config.yaml
n_experts: 128
d_expert: 48
init_std_router: 0.0082
n_head: 2
init_mimetic: 0.7
beta2: 0.99
dataset: "wikipedia_en"
Below are experts of layer 6 (counted from 0) of a mixture-of-experts language model. Rows are named router (the router's row for the expert), gate (a neuron's input weights, with its number), up (a neuron's input weights, with its number), down (a neuron's output weights, with its number) and show model dimensions 0-159. Each number is 50 + 10 x the weight over its row's rms, rounded and kept within 0 to 99.
After each expert's rows: a language model's description of what the expert responds to. This comes from a sample of Wikipedia text that the model never trained on.

# expert 55
router:56 49 41 31 41 46 62 41 48 58 55 67 42 44 37 42 51 52 45 41 59 51 62 69 61 58 29 71 59 45 46 58 61 59 52 49 51 53 43 59 55 39 62 50 42 34 51 56 72 55 44 55 36 34 48 47 36 60 65 46 54 34 34 67 49 41 33 63 44 49 52 50 52 44 64 61 34 39 53 63 40 46 70 49 68 62 53 40 31 60 44 38 43 45 52 45 49 40 41 47 64 45 42 71 64 48 29 51 55 43 35 38 50 49 71 65 56 53 64 48 44 44 59 46 58 53 36 50 48 68 63 59 44 60 36 34 47 52 55 47 46 50 53 70 39 53 52 36 69 44 39 43 59 50 57 43 45 55 53 56
gate0:40 59 52 35 49 47 61 45 65 52 61 51 40 46 47 38 53 52 53 38 55 39 48 64 50 54 36 59 59 49 33 38 39 49 50 48 51 42 37 46 51 45 68 56 51 37 54 64 62 39 49 70 58 50 49 38 33 57 63 48 41 67 47 49 80 47 51 66 46 49 38 74 42 49 65 49 55 47 44 37 61 59 45 43 63 41 47 49 49 41 42 50 42 50 39 35 46 40 43 47 47 56 37 47 46 34 40 54 52 47 73 50 49 45 57 41 58 65 59 46 42 38 48 53 41 45 36 63 48 50 31 76 33 42 38 37 34 60 39 45 55 65 42 58 49 60 53 50 74 40 48 42 41 66 49 71 59 48 40 45
up0:34 50 47 47 75 45 36 36 59 58 47 50 41 45 53 66 35 50 44 52 72 45 55 56 45 52 57 49 51 49 55 54 44 53 43 37 34 51 62 59 75 51 47 43 46 43 54 34 52 29 61 43 44 42 49 49 44 54 69 53 35 46 49 48 50 49 49 37 36 47 55 45 50 52 52 41 39 37 48 52 54 36 48 54 49 50 58 41 53 29 47 42 64 65 40 48 49 57 46 39 64 57 43 64 31 67 46 53 50 56 66 44 62 47 62 44 53 49 65 58 62 39 52 45 46 55 48 56 58 40 48 50 45 62 26 45 35 49 50 40 43 61 39 53 55 44 52 37 42 45 28 50 50 35 47 55 54 51 38 66
down0:57 45 45 36 59 42 48 55 58 68 49 45 45 56 55 52 48 55 37 46 67 54 46 48 44 46 51 61 36 46 35 51 53 52 58 45 51 27 56 46 65 54 42 61 57 45 51 34 58 51 47 47 41 50 65 50 41 53 40 42 30 64 64 49 49 45 40 37 62 38 54 54 49 50 43 59 57 44 57 55 34 50 59 53 53 49 51 60 62 64 42 59 44 57 64 59 67 62 67 56 49 55 52 49 75 41 33 58 68 47 48 51 48 53 49 41 47 40 44 57 55 63 36 46 57 51 63 58 68 45 54 40 55 57 60 55 37 37 69 64 40 44 42 45 37 58 36 54 53 44 39 39 52 45 56 49 67 43 46 61
gate1:63 43 38 63 58 38 40 43 36 38 31 50 71 57 60 57 46 47 55 28 35 62 37 54 42 24 63 53 49 49 57 41 45 54 40 49 50 62 58 48 47 45 54 56 59 39 43 38 46 63 56 50 55 65 51 42 44 43 56 54 51 33 57 51 45 37 57 43 60 42 41 48 56 41 50 55 45 31 46 38 50 59 62 49 67 34 45 43 44 59 67 60 36 45 66 53 37 41 53 46 39 56 51 41 46 31 49 44 43 44 44 52 56 49 58 53 42 55 61 58 51 62 34 42 47 69 52 43 49 51 26 41 59 49 52 48 57 37 42 51 37 35 55 41 36 51 54 68 43 56 49 51 66 56 52 75 50 55 49 72
up1:56 49 48 61 73 30 33 76 59 51 46 52 48 68 44 38 80 52 39 53 61 43 44 43 50 70 57 57 58 64 35 52 46 70 54 53 55 51 46 40 42 53 59 52 54 54 53 44 61 47 58 62 47 77 44 57 46 63 45 63 49 57 32 41 49 51 41 56 47 35 60 63 49 45 33 42 49 27 59 29 41 55 57 45 57 70 69 53 55 60 40 44 45 52 40 40 58 58 54 49 63 59 46 59 55 44 39 42 43 39 46 57 57 43 39 65 62 40 51 43 53 40 63 49 63 49 52 36 57 50 48 49 48 56 58 50 47 46 61 52 30 55 51 38 53 52 30 60 47 51 76 61 52 59 55 48 49 56 55 59
down1:39 35 53 56 55 66 48 26 39 42 44 51 46 50 51 34 42 82 67 57 49 55 54 69 50 54 49 40 67 51 39 58 48 52 49 42 51 58 52 54 48 50 42 29 44 41 54 53 36 55 52 46 65 70 47 47 63 53 45 54 56 48 57 79 47 40 48 79 35 65 65 40 42 54 53 47 49 44 55 36 57 62 49 52 60 36 54 59 50 48 68 53 41 52 52 41 55 48 66 36 57 53 68 49 59 37 29 46 44 46 43 38 54 61 43 54 50 39 46 48 54 38 34 39 40 39 52 51 37 54 27 55 32 48 59 44 54 50 63 41 60 63 38 59 54 40 60 59 77 75 56 50 49 51 58 56 44 63 52 40
Description: Place prepositions. Prepositions of, in, near, throughout, across before places or bodies, notably Archdiocese of, Bishop of, city of.

# expert 33
router:46 45 35 34 45 53 53 52 56 76 55 74 48 50 42 35 54 42 45 51 57 46 79 60 44 64 44 69 57 36 50 51 56 60 48 51 46 34 45 59 64 41 59 56 49 35 48 56 77 58 54 56 43 39 62 55 43 51 66 40 53 53 52 63 54 44 35 48 48 53 46 41 55 29 58 60 34 37 47 50 30 46 68 53 61 72 38 43 42 51 51 38 35 48 49 46 54 36 37 53 59 42 49 63 51 52 35 58 45 40 38 39 63 65 51 31 76 56 64 40 58 32 51 68 52 45 47 40 46 61 50 57 43 71 54 37 48 44 53 60 48 48 56 63 30 63 52 45 56 64 46 38 58 48 60 39 43 53 52 53
gate0:46 44 47 50 59 49 45 44 60 42 48 74 58 49 62 43 54 51 48 57 57 49 51 62 32 50 46 52 50 59 34 55 46 60 45 31 59 57 57 43 68 60 53 66 44 38 48 45 67 54 35 63 54 49 35 58 53 46 61 52 49 27 54 55 47 45 45 49 57 44 53 36 69 41 46 58 50 40 42 50 41 56 67 57 50 51 58 58 43 38 53 59 46 53 58 50 27 60 41 52 50 43 59 49 60 59 41 62 77 60 49 53 38 69 64 38 75 71 52 57 33 35 61 52 57 55 55 49 47 50 45 48 52 41 41 39 60 27 50 35 34 54 57 67 26 52 43 54 59 58 24 39 51 29 54 53 51 69 53 60
up0:47 40 41 40 52 41 62 45 59 62 53 55 32 50 38 50 44 67 49 63 50 63 36 47 50 53 49 57 64 36 29 45 54 48 42 76 53 39 51 65 36 47 40 46 64 42 51 46 40 57 67 51 33 50 71 51 50 46 41 30 43 29 66 47 58 38 38 33 52 52 40 52 43 48 54 49 36 57 51 38 56 61 45 51 49 39 42 62 53 61 51 50 51 56 49 55 72 44 56 62 36 33 48 55 28 42 54 53 42 50 43 63 57 37 56 43 36 42 56 47 43 65 50 55 48 48 39 57 36 52 51 48 36 45 45 49 35 72 44 54 64 45 42 39 77 50 86 45 52 45 73 62 53 52 69 53 38 58 44 44
down0:55 43 44 55 58 42 61 52 42 68 44 47 55 51 45 66 39 51 43 58 59 64 64 50 56 58 56 45 57 53 55 50 62 30 55 55 44 49 41 50 47 46 57 50 54 51 35 47 37 59 50 70 45 35 52 38 52 44 59 43 46 50 45 63 51 38 49 49 39 38 56 49 80 53 47 36 43 44 43 49 51 54 58 46 49 58 58 37 43 59 34 79 60 32 27 58 49 39 50 56 46 49 52 39 58 62 25 56 33 46 49 56 47 47 42 54 49 67 64 52 67 51 35 39 19 54 34 25 31 50 43 42 53 55 51 56 40 46 64 44 54 43 50 44 45 56 54 64 56 41 53 56 45 46 49 33 56 50 62 36
gate1:50 41 68 28 56 67 43 59 53 49 61 60 46 46 47 53 59 45 62 62 67 32 41 49 35 58 40 58 51 42 31 50 40 51 31 46 57 56 54 49 48 55 57 60 57 39 63 55 66 54 66 48 44 48 65 45 50 52 40 46 44 64 60 51 51 49 45 44 53 54 46 59 32 43 60 64 69 50 53 45 69 49 49 40 57 49 54 53 50 45 67 34 45 59 49 46 65 27 31 53 56 35 45 44 50 55 50 62 45 47 56 51 64 58 52 54 59 58 62 53 67 54 58 74 47 54 57 43 43 58 38 75 45 44 64 48 65 53 52 40 51 60 67 57 46 36 54 42 50 55 58 51 45 45 68 49 37 57 58 41
up1:36 44 66 38 63 47 61 45 41 60 60 53 48 49 55 61 62 57 56 51 52 37 58 57 54 64 45 56 51 44 37 59 50 67 37 44 56 59 55 44 42 45 40 71 61 47 51 44 56 47 63 49 38 32 57 52 41 58 57 45 36 47 69 47 53 37 44 36 64 55 47 52 38 55 67 61 69 46 64 50 63 38 44 44 48 54 54 59 60 53 67 53 46 48 52 46 57 28 47 55 61 39 52 56 54 59 50 60 47 50 46 47 55 66 50 64 64 38 59 64 67 53 59 87 45 54 50 53 51 52 45 60 43 25 68 54 47 61 46 28 53 63 54 55 30 41 40 34 43 52 49 56 34 39 63 50 62 65 50 47
down1:50 64 59 46 32 41 47 48 51 73 48 53 40 34 40 33 49 53 64 36 59 33 45 67 27 39 43 53 37 55 46 44 49 55 55 51 47 44 46 57 59 44 53 49 61 62 51 47 55 68 46 29 78 49 47 49 55 48 50 53 60 47 70 40 45 50 40 59 52 51 53 69 32 64 47 38 44 59 42 42 59 40 40 44 50 43 44 47 60 61 49 45 47 55 46 55 69 66 34 42 50 65 44 49 53 61 65 53 42 34 58 51 51 53 49 52 56 62 53 55 57 35 48 45 46 57 70 52 50 59 64 55 29 47 39 55 57 44 42 79 62 68 56 37 47 36 60 52 54 61 53 62 47 70 58 58 41 55 52 48
Description: Name pieces after initials. Second letters or short pieces of names after a capital, such as Mc, Mac, Tjaronn, Llywelyn, Tlatilco, plus closing brackets in LaTeX formulas.

# expert 50
router:52 40 50 42 55 53 62 58 53 60 54 58 43 41 41 36 55 46 46 64 58 53 55 60 64 49 45 69 68 36 52 55 66 40 45 37 42 33 47 63 50 43 58 45 56 35 52 56 68 61 47 62 44 39 57 46 42 50 62 56 53 43 51 56 43 50 34 48 41 55 58 44 54 37 68 57 36 42 55 50 46 46 65 41 73 51 45 35 39 56 49 38 52 44 51 60 59 38 34 42 57 45 41 69 52 58 24 56 29 34 53 55 38 42 66 51 61 59 49 42 42 42 60 44 52 47 44 51 56 61 55 60 50 69 35 42 60 56 84 60 47 49 63 60 40 43 52 39 67 51 45 42 35 42 54 42 50 47 55 59
gate0:38 46 47 37 44 51 39 44 43 49 43 44 41 66 42 40 54 55 32 53 28 57 53 54 63 57 62 58 51 51 69 58 58 54 53 44 73 42 60 54 52 52 57 54 68 48 64 61 48 35 49 55 53 48 39 41 44 34 51 63 46 55 40 39 79 67 42 39 71 34 50 59 70 36 59 41 57 41 62 64 40 55 44 62 50 48 39 72 53 58 53 40 38 41 52 39 41 51 42 39 57 40 52 66 58 39 40 33 51 45 52 52 51 67 54 63 57 56 55 46 45 48 54 52 66 45 52 39 52 67 50 55 37 49 53 51 47 68 59 38 45 38 59 55 41 45 53 43 53 53 61 62 54 49 65 31 67 51 62 45
up0:52 29 47 58 63 42 55 56 35 58 57 44 60 47 47 51 51 33 44 51 43 57 59 43 50 45 63 51 59 56 60 41 44 44 41 42 52 56 52 54 61 59 51 44 73 46 43 45 49 42 50 51 64 52 56 51 55 51 61 49 46 38 55 54 44 52 49 34 52 43 43 45 57 56 46 59 37 42 34 49 66 52 39 56 56 33 58 35 60 38 70 49 46 39 57 50 52 44 54 52 36 46 39 55 45 49 35 53 47 38 56 48 46 59 37 67 55 48 30 47 52 49 54 52 44 45 59 35 40 44 38 49 68 40 32 50 31 59 44 49 66 27 47 48 38 47 46 41 44 64 57 57 46 36 54 52 36 49 55 50
down0:51 41 49 49 53 39 57 65 51 45 59 38 64 69 67 56 47 39 48 46 53 69 39 30 73 58 52 62 58 68 55 64 52 55 41 55 57 52 62 35 50 50 43 45 50 56 52 62 61 36 47 62 45 37 61 67 53 31 65 45 43 48 62 57 53 39 42 42 55 50 68 66 60 45 42 58 40 69 60 56 50 37 51 53 48 55 49 52 64 60 41 36 59 52 49 35 55 50 54 49 54 43 48 59 55 71 48 51 61 52 43 43 42 44 57 42 32 64 50 44 52 62 44 35 74 56 56 50 49 50 54 46 47 59 44 56 53 58 59 48 50 43 59 31 50 51 40 56 58 39 62 47 68 63 60 38 62 52 37 57
gate1:50 54 42 45 60 48 60 56 49 46 58 41 54 57 56 55 44 51 32 55 44 60 52 38 49 68 42 48 59 56 53 54 63 58 64 43 60 44 66 43 44 64 55 43 46 50 57 29 57 52 42 43 37 31 55 45 57 50 48 36 51 58 54 39 53 49 45 40 49 37 36 37 62 69 61 39 61 64 69 55 47 45 46 41 52 59 74 52 37 32 67 50 61 48 59 57 46 27 53 45 39 39 57 54 73 43 49 56 47 54 44 19 42 46 49 67 51 51 58 54 59 48 72 50 43 59 50 42 39 43 48 50 59 34 60 49 41 44 47 51 62 61 47 44 53 50 54 50 49 47 45 43 59 44 62 53 44 40 49 69
up1:73 50 42 49 50 35 53 56 40 48 53 47 54 53 46 53 55 52 33 47 55 52 70 56 56 56 57 45 46 34 55 57 60 49 67 50 70 57 48 47 36 45 44 47 49 44 56 43 54 55 33 57 54 20 52 63 55 40 44 38 55 36 70 44 49 45 51 42 38 43 41 41 45 67 49 57 41 53 50 38 63 47 42 48 54 56 60 41 41 31 61 62 57 45 43 40 52 47 43 43 40 63 58 60 54 48 55 50 44 50 49 36 51 22 49 60 38 40 37 55 55 30 59 37 37 58 54 33 48 47 51 53 72 49 56 49 26 69 59 62 57 43 52 50 57 39 44 45 54 37 49 52 61 50 47 57 56 31 59 65
down1:36 36 27 47 66 42 54 58 42 50 45 62 48 36 56 38 45 31 55 45 68 39 56 48 42 51 63 51 40 32 37 34 45 45 50 43 62 54 44 37 60 69 47 51 69 47 61 40 75 54 57 44 46 47 66 69 51 55 45 46 74 38 36 38 51 40 36 50 45 56 47 63 48 55 41 52 52 53 47 47 50 51 64 57 45 49 34 50 61 66 52 41 48 44 52 41 65 61 62 43 71 54 45 56 60 40 53 64 57 60 57 42 55 73 57 51 49 54 41 47 31 64 35 61 59 49 55 39 51 51 42 50 55 38 42 49 57 52 50 58 48 48 43 48 43 70 55 57 37 43 37 40 54 51 39 48 57 71 51 55
Description: Connectives and relative words. Conjunctions, relative pronouns and separators linking clauses or list items, such as and, that, who, which, by, pipes.

# expert 49
router:42 45 42 39 49 58 55 38 58 50 68 56 37 56 41 34 52 50 46 52 62 47 58 50 42 61 37 72 62 46 43 50 57 49 51 53 46 41 53 58 59 35 72 53 59 26 64 57 61 61 47 61 32 52 50 40 45 52 65 53 38 50 46 57 56 51 41 56 62 57 49 40 44 47 66 57 46 46 42 58 41 52 60 54 66 54 34 43 44 46 65 63 36 39 48 56 34 47 39 43 58 31 29 55 53 54 30 63 35 39 50 38 50 50 53 51 81 55 59 53 56 45 47 42 52 38 40 49 53 72 60 56 38 67 51 46 54 49 62 54 62 48 47 69 30 52 34 43 51 71 46 41 50 46 78 59 55 42 64 58
gate0:57 53 64 48 46 62 39 51 64 44 33 56 60 47 36 32 51 32 57 35 58 47 47 53 30 52 45 47 44 52 51 47 54 57 35 42 48 67 63 50 56 53 40 65 50 37 48 53 49 60 42 61 48 42 52 49 46 64 36 45 50 47 52 46 70 54 47 45 63 53 41 33 56 42 66 66 61 40 52 58 56 41 51 52 49 57 30 46 59 48 59 52 66 53 64 44 40 43 60 49 45 45 63 37 30 55 45 38 45 59 36 39 45 44 47 63 57 61 68 56 34 46 71 57 61 50 50 38 69 48 54 54 56 49 39 50 62 33 46 56 45 50 45 54 61 60 35 62 36 43 49 68 64 62 62 57 43 36 53 52
up0:54 39 65 37 44 66 63 39 41 60 81 41 58 37 54 48 49 54 37 36 50 43 58 50 52 57 54 51 63 68 54 53 56 52 22 63 25 57 52 55 42 43 45 42 52 45 46 66 64 50 48 68 57 56 34 42 40 55 59 66 38 52 46 53 46 49 35 64 54 59 46 62 72 33 61 58 61 44 56 43 43 43 48 46 48 43 45 56 54 66 47 43 58 48 24 37 45 41 45 36 33 40 57 52 56 49 40 44 54 42 63 49 46 46 33 61 68 53 75 50 62 49 61 43 49 37 43 36 68 39 76 55 34 57 33 49 63 58 45 48 29 54 51 49 62 52 49 45 52 45 48 39 64 45 45 35 58 55 61 47
down0:56 43 64 48 57 56 58 61 61 49 55 42 47 42 46 49 42 46 53 56 53 52 52 56 42 50 54 51 38 60 53 37 42 38 28 54 51 41 59 47 41 54 56 56 51 58 34 68 62 57 34 58 57 49 47 43 49 41 45 66 38 61 43 48 46 45 58 40 62 52 40 56 52 45 47 61 56 53 42 50 25 59 66 40 50 47 57 56 59 37 46 44 61 50 39 37 61 35 54 39 52 35 58 51 47 31 30 74 67 51 37 63 46 35 37 56 51 49 53 31 52 64 49 54 65 35 39 41 59 42 67 55 53 52 41 42 58 32 52 59 44 67 57 36 54 47 75 54 60 50 43 27 47 60 52 36 44 34 48 46
gate1:35 32 41 50 47 54 60 28 51 34 38 42 39 62 38 37 54 54 59 48 48 42 47 44 41 52 37 54 51 47 60 45 45 61 30 48 59 22 57 65 40 46 47 51 63 55 47 60 48 54 40 60 32 40 41 48 48 35 60 55 44 24 52 56 53 53 57 41 71 46 50 49 64 53 53 54 39 45 29 44 50 61 49 49 46 69 38 72 64 47 47 51 50 37 49 55 40 70 40 38 52 34 54 50 47 54 46 56 63 48 52 50 41 66 47 58 43 57 54 53 48 59 62 60 36 38 50 41 51 46 60 35 49 60 48 49 63 49 41 56 44 42 55 47 53 58 30 27 40 41 51 49 47 40 65 27 49 50 65 44
up1:49 52 46 48 49 26 67 45 52 42 50 71 62 51 41 48 57 53 38 66 64 70 51 41 59 46 51 45 52 55 60 52 73 48 61 46 45 66 55 62 52 53 56 45 77 50 56 50 46 56 26 64 60 62 57 36 47 59 54 59 31 59 45 58 41 34 35 49 45 70 66 50 50 50 46 44 53 43 49 61 33 36 39 46 48 46 42 27 46 56 43 55 46 61 42 55 44 51 38 32 36 50 35 31 31 59 50 51 60 50 41 45 32 53 65 63 46 44 49 51 40 41 58 35 36 54 50 34 45 64 47 62 64 51 40 56 42 55 44 39 54 46 53 37 45 43 56 57 59 49 41 59 49 38 50 64 51 49 41 53
down1:71 58 44 47 40 52 47 59 49 46 43 64 33 41 55 56 39 39 38 61 38 51 44 38 63 46 46 27 49 53 64 63 75 34 59 59 51 58 56 55 43 47 52 43 63 55 51 39 53 49 25 60 53 65 46 48 46 61 54 50 35 46 32 62 33 64 40 62 52 46 47 53 49 69 44 38 58 48 58 53 42 43 44 66 52 56 50 34 52 48 43 57 46 60 46 37 45 63 73 61 50 40 35 27 35 44 44 48 54 61 40 54 55 44 51 53 44 51 50 58 49 43 49 36 26 55 67 59 33 46 39 53 64 44 47 43 40 38 37 63 53 58 40 48 50 47 63 36 43 42 38 29 54 51 46 53 31 36 49 40
Description: Word-start fragments. Short initial pieces starting words, especially zh in Chinese names (Shenzhen, Yangzhou, zhongjiang), plus t, g, hy, SC.

# expert 8
router:51 46 48 37 49 46 59 62 52 61 48 64 45 47 38 36 52 48 39 57 57 48 64 66 54 54 36 72 60 47 46 56 56 54 63 58 46 47 48 56 51 39 67 46 36 35 58 49 73 55 54 63 35 41 54 43 39 53 59 45 53 45 39 62 45 38 39 64 50 63 46 52 65 27 64 52 40 38 60 55 44 57 73 42 69 61 38 43 34 60 42 55 52 51 43 52 46 47 41 56 65 42 47 60 58 43 30 50 40 35 37 50 52 51 69 52 65 55 58 49 52 35 39 60 69 47 33 44 60 67 55 55 50 67 50 33 55 54 60 62 47 43 59 65 39 54 47 40 69 40 38 39 51 58 63 46 55 55 54 62
gate0:50 66 59 52 40 53 62 59 72 30 43 54 57 41 42 55 64 59 56 72 63 53 30 53 51 39 61 59 58 44 32 60 50 50 49 48 51 45 40 47 57 41 62 51 54 52 31 72 55 68 49 58 51 50 48 29 42 48 53 60 41 49 48 46 58 50 44 50 60 60 40 54 59 53 60 43 33 48 52 61 52 41 45 58 64 33 49 69 56 36 40 75 50 37 53 58 36 34 51 63 47 57 34 47 48 43 39 41 40 50 47 48 53 60 52 51 50 49 44 45 54 47 54 55 33 49 31 62 58 70 44 62 43 57 66 52 58 47 56 55 37 39 50 55 34 48 50 41 60 38 41 59 57 58 45 29 43 55 60 47
up0:54 52 56 49 59 55 48 43 51 50 57 51 43 36 52 49 52 37 58 28 49 47 52 40 51 55 37 51 35 61 68 51 57 53 36 50 50 52 49 41 52 47 60 80 46 48 48 57 53 39 49 66 63 48 47 66 57 52 31 49 46 50 53 51 64 56 67 49 29 56 52 47 55 47 55 52 49 48 32 56 71 54 67 44 49 52 58 50 59 48 49 37 70 44 49 37 65 52 55 72 47 49 58 47 39 39 51 62 57 44 40 51 51 48 32 40 59 70 64 54 44 54 49 48 61 55 46 60 43 46 62 33 38 42 24 44 52 51 27 58 42 64 47 56 44 44 49 70 49 41 69 65 37 52 50 49 47 36 22 58
down0:57 35 59 38 55 49 56 33 48 67 38 40 55 52 41 32 44 55 61 51 39 44 32 43 39 40 50 45 63 65 51 38 53 44 50 36 44 52 62 51 41 56 62 62 49 55 51 39 61 61 58 46 22 64 52 47 37 40 52 54 44 46 38 41 50 67 54 52 56 41 48 43 52 37 56 47 36 57 39 49 61 61 54 49 40 39 37 62 60 38 44 49 41 53 33 25 51 47 29 59 53 45 37 60 25 43 51 59 48 31 36 52 59 33 40 53 52 33 66 31 43 55 66 42 59 46 37 35 36 59 50 40 60 59 42 41 33 52 35 45 52 65 50 44 51 56 53 55 48 54 31 56 49 37 48 39 37 64 57 54
gate1:40 60 46 35 39 39 45 61 33 61 51 56 64 51 41 50 43 53 42 39 45 54 45 49 52 44 70 63 64 49 48 49 47 68 54 50 31 52 56 54 53 43 56 39 41 27 50 52 66 45 44 36 33 54 48 42 34 51 60 58 40 35 61 52 56 56 28 48 65 33 39 61 57 41 48 43 45 37 51 61 46 44 58 51 64 67 47 50 39 53 51 57 50 48 54 49 44 49 71 50 37 53 48 58 48 56 38 47 53 54 47 38 48 30 58 46 56 32 63 30 39 48 58 42 54 48 48 53 53 57 50 54 56 61 67 45 47 53 58 46 41 53 56 54 39 81 52 38 77 45 41 52 47 53 46 47 67 43 39 60
up1:42 51 51 41 51 28 49 55 39 57 32 52 61 65 48 42 50 58 52 42 42 46 61 46 38 41 72 48 52 41 57 41 47 57 45 68 53 56 55 48 47 54 48 55 54 54 64 30 50 50 40 30 55 46 60 25 43 64 50 53 51 49 65 50 40 38 53 42 58 47 30 56 46 39 44 32 57 44 24 57 45 50 33 59 38 53 43 38 39 61 56 57 49 38 58 53 46 50 63 42 47 52 54 46 40 58 58 42 51 63 60 41 66 73 54 46 41 54 40 45 41 22 36 48 38 44 41 67 59 44 46 50 77 49 53 43 41 42 33 49 40 55 61 29 48 64 35 71 63 46 54 43 32 51 36 56 42 47 32 47
down1:60 53 58 38 58 56 41 62 40 71 31 56 47 52 54 57 46 68 51 59 31 46 46 49 57 37 60 54 45 51 58 53 41 50 65 67 31 46 49 60 46 54 68 44 38 40 48 52 60 61 59 43 51 59 55 48 58 26 43 48 61 65 43 48 41 49 68 55 40 37 54 56 44 39 67 55 49 46 36 49 39 50 67 47 51 56 47 47 54 59 35 52 46 45 37 54 54 52 48 43 55 52 47 53 57 57 49 44 41 32 39 45 59 35 53 50 55 49 38 49 60 47 43 58 64 49 51 42 61 52 41 39 59 46 49 27 46 45 74 40 44 38 60 50 42 64 50 62 50 57 33 44 58 48 73 50 26 52 57 36
Description: Table cells and digit pieces. Digit chunks inside numbers in pipe-delimited tables, plus separators and short words near them, such as 3,19|0, "in 1937", "No".

# expert 27
router:38 41 50 34 49 42 56 55 65 43 50 64 43 45 40 43 55 45 52 64 63 41 60 56 45 57 41 68 57 45 53 55 59 53 51 46 36 40 63 62 63 36 75 54 63 27 63 59 58 65 39 61 48 54 62 46 38 61 72 61 33 52 58 42 53 65 39 56 52 49 53 51 60 48 62 56 54 44 55 62 46 55 61 50 63 47 39 44 42 54 52 73 38 45 41 44 39 35 47 51 62 35 36 57 48 63 33 52 52 43 38 35 57 50 53 46 61 54 71 51 37 46 57 42 59 44 41 52 58 71 60 65 41 54 37 43 59 55 56 47 60 56 44 66 37 49 45 46 58 66 39 39 59 45 69 58 48 34 56 75
gate0:55 60 41 72 55 53 40 48 44 36 65 40 36 50 51 62 46 57 46 44 64 41 56 61 46 50 58 47 52 55 40 42 51 41 50 35 58 52 61 63 37 44 79 64 64 50 44 33 44 55 65 44 43 66 65 42 42 50 61 45 44 52 57 52 14 56 56 62 46 45 63 46 50 38 59 61 50 48 50 59 52 54 35 27 46 57 47 38 49 43 47 61 35 59 45 46 54 37 40 29 47 44 36 37 46 55 65 28 39 60 51 58 54 55 48 45 40 54 54 49 57 70 76 35 51 59 52 56 68 44 26 41 55 44 60 49 43 48 30 47 48 41 47 50 46 46 51 49 48 64 41 52 54 67 59 62 50 43 38 55
up0:36 42 62 44 47 46 46 56 70 54 44 51 54 48 52 46 47 47 63 54 39 45 48 48 52 46 44 47 44 57 48 66 49 58 32 58 56 46 47 38 46 64 29 49 40 48 74 38 54 51 33 55 56 47 33 38 63 60 42 56 39 48 51 50 76 44 43 34 58 56 42 45 48 54 32 39 52 45 58 68 52 48 57 69 44 30 42 63 60 56 55 48 49 58 49 60 36 62 51 74 44 56 58 43 35 53 42 63 50 48 54 32 44 67 51 66 52 36 53 50 46 45 38 59 53 36 75 39 53 50 69 57 49 56 52 59 48 45 55 57 60 73 46 33 51 50 41 55 48 45 67 51 41 31 50 45 49 73 48 66
down0:35 50 34 45 57 69 67 53 51 52 78 52 50 36 42 43 65 49 55 59 45 49 34 53 60 43 42 62 46 57 42 42 44 58 61 45 31 45 60 54 48 43 42 39 41 37 62 44 87 37 49 47 48 49 53 40 64 51 63 68 29 46 39 62 58 42 46 70 51 64 41 46 42 46 22 44 42 44 50 67 43 42 47 56 57 40 62 51 62 51 63 52 47 44 64 58 50 59 43 56 54 63 43 63 42 35 60 63 51 73 82 31 48 43 57 58 35 47 41 53 54 56 34 59 41 58 54 53 51 59 38 57 51 52 61 30 37 59 41 52 45 63 50 65 47 59 54 48 62 50 58 49 55 45 48 44 47 63 62 60
gate1:53 20 37 55 53 51 49 54 48 40 58 31 55 52 59 54 47 47 63 69 47 59 56 44 62 57 41 57 53 64 35 62 54 45 44 47 42 39 56 51 49 52 52 55 65 51 53 54 42 51 33 56 57 36 53 50 47 52 76 68 49 44 62 53 47 63 43 74 47 48 57 65 42 46 42 53 41 58 47 54 51 48 47 53 51 51 59 50 46 52 54 52 51 58 49 41 45 39 52 50 33 64 47 66 38 57 48 42 50 43 61 48 72 49 44 28 55 58 60 66 26 43 43 57 56 73 34 46 51 50 44 68 52 45 35 57 57 52 67 42 60 58 50 51 44 48 43 62 40 44 48 63 85 63 46 54 78 44 55 49
up1:56 76 65 45 44 48 49 43 51 66 43 61 46 41 42 45 50 57 40 34 45 49 47 53 41 41 63 43 47 37 57 40 41 59 57 50 57 54 45 55 45 45 36 38 32 47 41 47 61 56 66 47 43 59 37 55 49 49 20 30 60 52 46 44 55 40 57 25 57 47 46 31 57 50 62 52 56 48 63 34 48 52 52 39 52 57 33 50 54 51 41 45 50 48 52 61 57 55 47 56 67 47 54 40 53 38 53 49 45 50 39 54 28 58 60 75 51 42 35 37 67 51 56 48 47 29 66 54 53 55 63 44 44 53 65 48 48 48 41 51 36 35 49 48 55 62 57 37 61 43 54 33 21 43 53 51 22 62 46 52
down1:46 68 60 68 47 53 55 26 68 59 53 46 64 57 32 44 51 44 41 55 31 47 52 41 55 67 60 55 59 56 60 28 57 37 48 47 28 64 58 55 49 46 70 42 28 66 69 45 48 38 42 47 44 46 46 40 61 45 64 44 56 64 47 52 49 57 37 41 54 46 43 41 61 47 68 64 63 48 48 53 45 28 46 41 47 43 62 40 61 62 55 45 59 69 39 48 54 49 52 46 54 39 50 42 61 43 64 58 38 53 30 53 56 47 55 57 71 49 50 48 52 52 40 50 41 35 58 49 62 47 57 34 51 65 58 43 53 62 35 57 38 49 61 40 37 53 47 54 60 49 59 50 34 18 66 60 35 66 35 47
Description: Technical common nouns. Common nouns in technology, design and product text, often before plural or suffix endings, such as design, version, brand, band(width), computer.